python train.py --hidden_act="drelu" --routed_scale=1.0 --lr_router=0.00144 --head_dim=128 --positions="learned+rope" --qk_norm=false --init="uniform" --init_std_up=0.0392 --learning_rate=0.00108 --warmup_steps=200 --schedule="wsd" --train_tokens=441300000 --dataset="wikipedia_en"
Below are experts of layer 2 (counted from 0) of a mixture-of-experts language model. Rows are named gate (a neuron's input weights, with its number), up (a neuron's input weights, with its number), down (a neuron's output weights, with its number) and show model dimensions 256-287. Each number is 50 + 12 x the weight over its row's rms, rounded and kept within 0 to 99.
Before each expert's rows: "raises" lists some tokens whose logits its average output raises strongly, later layers aside; "gets" lists some tokens that make up at least twice as much of what it gets as of all text. This comes from a sample of Wikipedia text that the model never trained on. Tokens count by the router's weight.

# expert 16
raises: " 2", ",", "'", " and", " 1", " of"
gets: " |", "|", ";"
gate0:53 37 39 40 45 20 29 52 57 45 41 68 76 51 50 52 58 40 40 35 45 41 66 40 44 34 74 73 67 28 24 48
up0:53 48 51 27 37 32 27 54 45 54 53 53 70 61 53 49 61 49 44 25 55 46 58 37 54 32 71 65 62 27 32 38
down0:64 45 43 69 48 48 48 28 42 57 63 46 51 53 36 53 52 65 34 74 55 58 34 55 31 44 57 51 56 48 48 59
gate1:42 62 41 35 51 47 50 51 44 54 60 40 62 57 28 30 60 37 44 56 32 45 43 57 64 59 50 45 53 52 31 53
up1:45 65 47 44 36 53 60 45 49 52 46 53 61 48 33 35 52 33 49 62 32 49 51 56 56 53 43 48 38 52 29 58
down1:57 40 34 66 34 43 51 65 26 64 70 38 43 55 47 68 49 62 62 55 45 52 44 46 45 44 52 38 57 43 44 59
gate2:67 56 39 50 40 66 54 54 37 52 47 50 59 48 49 44 54 51 56 44 48 54 41 60 57 57 47 36 59 62 52 55
up2:69 54 34 50 31 53 51 58 38 69 57 50 41 51 43 66 57 42 56 45 55 65 38 49 49 55 47 50 70 58 57 66
down2:50 44 58 45 54 54 63 46 53 47 48 50 40 35 55 46 52 32 57 50 63 62 39 47 54 61 69 50 45 49 49 56

# expert 19
raises: "-", ",", " and", ".", " in", " ("
gets: "y", " it", "ly", " him", " them", " her"
gate0:67 50 55 36 53 57 47 49 20 40 46 73 34 69 42 46 53 53 58 47 57 55 57 43 44 37 55 46 81 65 51 43
up0:57 38 52 44 55 53 36 43 36 53 42 62 54 66 46 47 38 62 57 51 34 61 57 43 40 36 51 50 71 52 61 41
down0:35 39 24 54 46 76 62 70 67 34 42 49 46 52 46 55 48 55 58 33 35 53 63 58 53 48 50 46 42 48 58 55
gate1:43 45 49 43 51 46 50 34 58 55 48 50 62 56 53 64 39 45 54 40 52 61 49 39 55 47 50 80 62 44 31 57
up1:55 33 54 29 37 33 52 37 59 62 38 47 63 57 58 69 46 40 58 53 49 54 37 53 46 46 42 73 62 56 59 57
down1:35 32 57 59 72 47 51 34 52 46 70 77 45 33 68 54 23 45 60 62 36 38 53 56 73 48 44 30 70 46 26 60
gate2:64 17 56 53 33 54 69 52 52 52 52 35 72 50 47 54 49 41 46 44 50 52 54 51 70 55 53 71 59 47 43 43
up2:68 31 55 47 33 46 80 46 57 48 41 44 72 64 51 59 41 34 55 47 42 64 56 50 46 48 39 59 50 37 37 62
down2:28 67 29 34 30 56 37 53 46 50 66 45 61 49 17 59 61 42 39 58 36 55 38 55 69 70 45 65 48 53 51 62

# expert 1
raises: "-", " and", ",", ".", " in", " ("
gets: "s", " de", " 0", " a", " no", " an"
gate0:70 50 63 57 57 33 48 45 67 48 35 52 61 41 76 29 59 58 46 49 75 45 53 53 41 53 50 57 53 40 58 46
up0:61 45 78 48 56 28 45 44 49 57 41 44 52 49 67 52 65 57 59 48 61 54 52 50 45 57 51 68 62 66 58 40
down0:58 52 56 26 64 38 63 47 61 42 47 47 51 69 67 29 64 57 44 34 65 66 64 41 25 45 64 64 43 25 66 42
gate1:15 30 40 55 58 43 47 34 59 78 52 55 52 44 50 37 43 54 60 61 44 62 49 56 48 65 70 62 38 37 57 61
up1:23 46 36 53 66 43 25 34 53 69 60 49 34 47 47 52 62 49 54 52 52 52 42 58 38 57 62 60 43 47 62 55
down1:44 36 32 58 72 56 49 55 60 52 39 43 53 47 39 48 64 57 41 63 71 48 45 47 61 59 60 61 44 60 52 51
gate2:69 62 50 66 51 46 68 49 53 54 37 47 43 40 59 58 64 70 50 52 55 74 60 65 47 47 41 60 66 54 44 47
up2:62 41 51 65 47 46 67 51 48 49 45 48 50 47 32 59 60 56 51 53 49 63 50 59 59 52 41 45 51 58 62 56
down2:55 30 51 40 52 67 36 32 43 34 49 53 45 67 28 67 44 49 69 37 46 44 49 68 55 47 55 55 48 31 47 43

# expert 28
raises: "\n", "-", ".", " and", " two", " all"
gets: "\n", "==", "===", " ==", " ===", "===="
gate0:52 57 51 61 46 42 53 52 32 30 57 49 44 48 57 47 44 49 61 50 56 48 47 37 48 51 35 44 35 40 63 75
up0:52 49 50 58 51 45 50 43 13 29 47 49 53 43 50 54 53 50 61 41 60 54 42 39 49 52 27 63 38 50 65 70
down0:65 55 65 59 53 35 41 85 64 58 27 36 47 49 58 65 31 63 19 48 50 45 42 27 51 44 53 36 52 50 38 53
gate1:26 48 64 48 33 38 38 60 29 60 47 64 46 58 73 43 51 32 57 75 33 48 54 49 45 62 39 42 59 39 45 31
up1:29 41 67 64 48 42 54 55 21 52 31 62 47 55 68 51 38 28 50 74 39 54 49 56 52 50 42 42 48 44 36 35
down1:68 44 46 45 42 55 23 47 47 63 51 54 41 51 41 50 59 59 38 41 69 57 64 41 39 60 64 42 51 48 34 79
gate2:72 66 80 33 63 52 60 50 54 55 40 54 54 72 46 34 48 39 49 48 48 75 49 58 55 60 70 57 36 59 35 59
up2:58 57 76 35 43 49 24 54 56 44 60 58 36 59 48 42 39 56 49 37 53 36 44 54 49 57 64 61 43 52 40 40
down2:43 35 32 55 61 56 55 75 54 60 41 50 67 59 28 50 55 57 41 52 64 53 50 67 63 43 58 41 53 42 45 54

# expert 12
raises: " and", " |", " (", " in", "\n", " was"
gets: ")", "\"", "\n ", "),", "%", "]"
gate0:26 34 64 64 51 53 71 57 52 35 60 41 42 43 63 50 52 59 56 58 26 66 56 44 47 53 47 55 79 58 61 33
up0:25 39 63 66 49 59 44 50 58 40 49 56 49 33 67 55 42 36 67 60 26 58 61 45 54 54 46 35 83 53 59 43
down0:69 42 23 55 62 63 58 71 39 62 38 39 66 69 63 59 37 39 48 45 63 56 59 35 49 42 48 63 29 46 57 19
gate1:39 51 29 41 49 55 55 56 30 60 55 51 53 58 50 46 69 57 69 57 63 60 61 40 51 72 41 55 56 64 50 44
up1:47 59 37 49 48 61 49 64 35 48 55 59 29 59 45 45 71 65 55 58 63 50 65 51 52 68 56 50 55 50 46 43
down1:49 43 68 49 69 54 41 27 27 53 49 49 50 51 37 51 25 67 23 68 47 53 47 47 47 45 57 53 43 64 52 49
gate2:66 43 47 57 78 49 70 46 67 45 44 50 35 43 49 46 37 42 60 43 66 49 54 53 47 28 50 44 47 52 43 57
up2:71 43 47 55 53 60 73 41 48 64 52 37 22 45 61 39 54 43 59 55 65 54 58 45 52 40 61 32 47 59 47 66
down2:60 70 73 51 38 56 71 43 43 55 44 54 56 55 30 44 42 70 50 54 58 37 41 16 51 48 51 60 57 55 35 54

# expert 2
raises: " the", " a", ",", "\n", " an", " one"
gets: " for", " at", " to", " after", " with", " against"
gate0:49 58 45 59 49 53 34 40 21 58 52 52 37 63 51 64 46 39 42 69 51 70 47 56 53 44 51 37 64 62 47 38
up0:54 49 53 72 47 63 45 37 43 31 59 53 39 54 42 60 53 47 31 65 34 60 52 50 54 37 35 50 58 55 38 40
down0:51 43 73 58 54 22 69 55 65 52 51 55 48 52 58 53 45 73 34 39 56 39 65 40 41 65 57 51 46 53 48 68
gate1:24 74 67 72 56 48 60 49 56 50 60 25 44 19 55 71 33 44 48 38 63 48 74 42 60 40 48 52 71 55 37 58
up1:38 49 73 73 53 36 45 46 53 53 53 43 48 24 49 64 40 51 60 36 45 53 54 42 63 43 64 58 71 49 39 51
down1:58 50 32 44 37 49 37 51 60 48 45 47 40 48 62 27 59 35 68 51 62 62 38 61 41 53 58 52 52 56 79 46
gate2:39 73 41 67 68 53 51 50 64 59 51 60 27 37 73 82 65 52 50 37 67 63 52 58 38 55 43 45 28 71 35 16
up2:51 61 61 61 58 43 43 44 50 58 46 64 40 34 57 68 60 44 60 33 65 57 56 56 23 63 41 55 36 66 39 25
down2:35 64 32 66 55 36 83 33 33 46 80 52 39 62 57 43 47 37 51 59 48 50 48 66 57 47 57 37 42 35 60 58

# expert 31
raises: ",", "-", " and", ".", " (", "'s"
gets: "i", "a", "o", "an", "u", "am"
gate0:69 44 77 60 51 48 48 63 37 34 60 36 55 24 75 59 48 48 64 63 70 51 51 45 59 61 67 39 50 44 79 65
up0:74 32 54 52 31 40 53 58 42 36 83 21 58 36 65 55 47 52 73 50 61 57 59 53 51 70 66 51 51 49 71 56
down0:63 55 32 49 58 53 76 53 64 61 64 38 39 35 41 21 44 64 62 35 38 60 49 56 66 38 60 30 41 43 46 55
gate1:47 44 49 37 66 37 36 55 63 54 50 46 52 44 33 38 41 50 39 70 25 51 71 56 51 50 53 44 54 49 48 47
up1:41 46 44 60 67 40 35 51 58 39 31 38 56 45 44 27 29 48 36 58 52 46 67 53 48 67 42 51 53 51 57 56
down1:61 34 56 51 50 38 55 61 59 54 52 42 31 57 82 22 50 66 62 56 59 45 32 61 41 47 30 53 68 39 42 47
gate2:40 48 65 55 46 52 45 46 47 42 37 70 71 57 41 36 57 52 56 43 42 63 25 45 41 26 39 52 54 59 51 85
up2:40 35 65 40 62 57 46 42 46 37 45 72 41 58 51 49 53 45 53 43 31 55 29 47 47 42 48 61 30 40 20 67
down2:24 42 40 47 61 41 71 64 45 61 29 45 53 41 39 34 37 24 50 57 56 55 33 65 51 38 31 51 69 36 52 54

# expert 5
raises: " the", " a", ",", " in", " both", " an"
gets: " that", " which", " –", " who", " -", " —"
gate0:39 47 69 61 73 62 43 54 69 50 42 38 48 48 39 65 58 36 35 56 48 22 44 44 44 45 56 66 65 53 44 54
up0:50 38 61 52 72 62 37 50 60 48 43 43 42 35 38 70 63 45 41 36 56 32 41 48 55 51 52 64 58 63 51 54
down0:41 45 57 29 39 52 28 31 52 41 35 39 44 55 45 45 39 57 49 50 30 52 43 53 59 28 34 54 57 39 61 51
gate1:68 26 59 40 45 61 47 36 69 50 33 40 31 55 50 47 59 51 55 50 40 44 55 58 55 48 54 76 61 39 53 40
up1:59 55 58 54 37 51 42 46 72 46 52 43 42 58 36 41 59 52 55 43 47 42 50 58 58 48 56 71 63 34 58 45
down1:40 49 54 36 44 46 50 61 36 26 38 51 75 53 51 30 53 48 44 31 52 38 42 50 42 48 37 42 51 47 40 57
gate2:31 44 60 30 52 54 79 50 54 51 53 83 59 39 49 38 26 41 53 83 47 60 50 51 53 62 53 59 60 64 59 43
up2:31 43 60 49 44 42 79 39 57 46 59 76 43 63 58 54 33 43 54 86 61 58 48 54 42 61 58 37 44 60 73 18
down2:59 43 53 52 63 53 30 50 41 54 43 52 52 57 41 53 50 63 63 41 51 53 49 60 50 53 35 34 67 60 39 39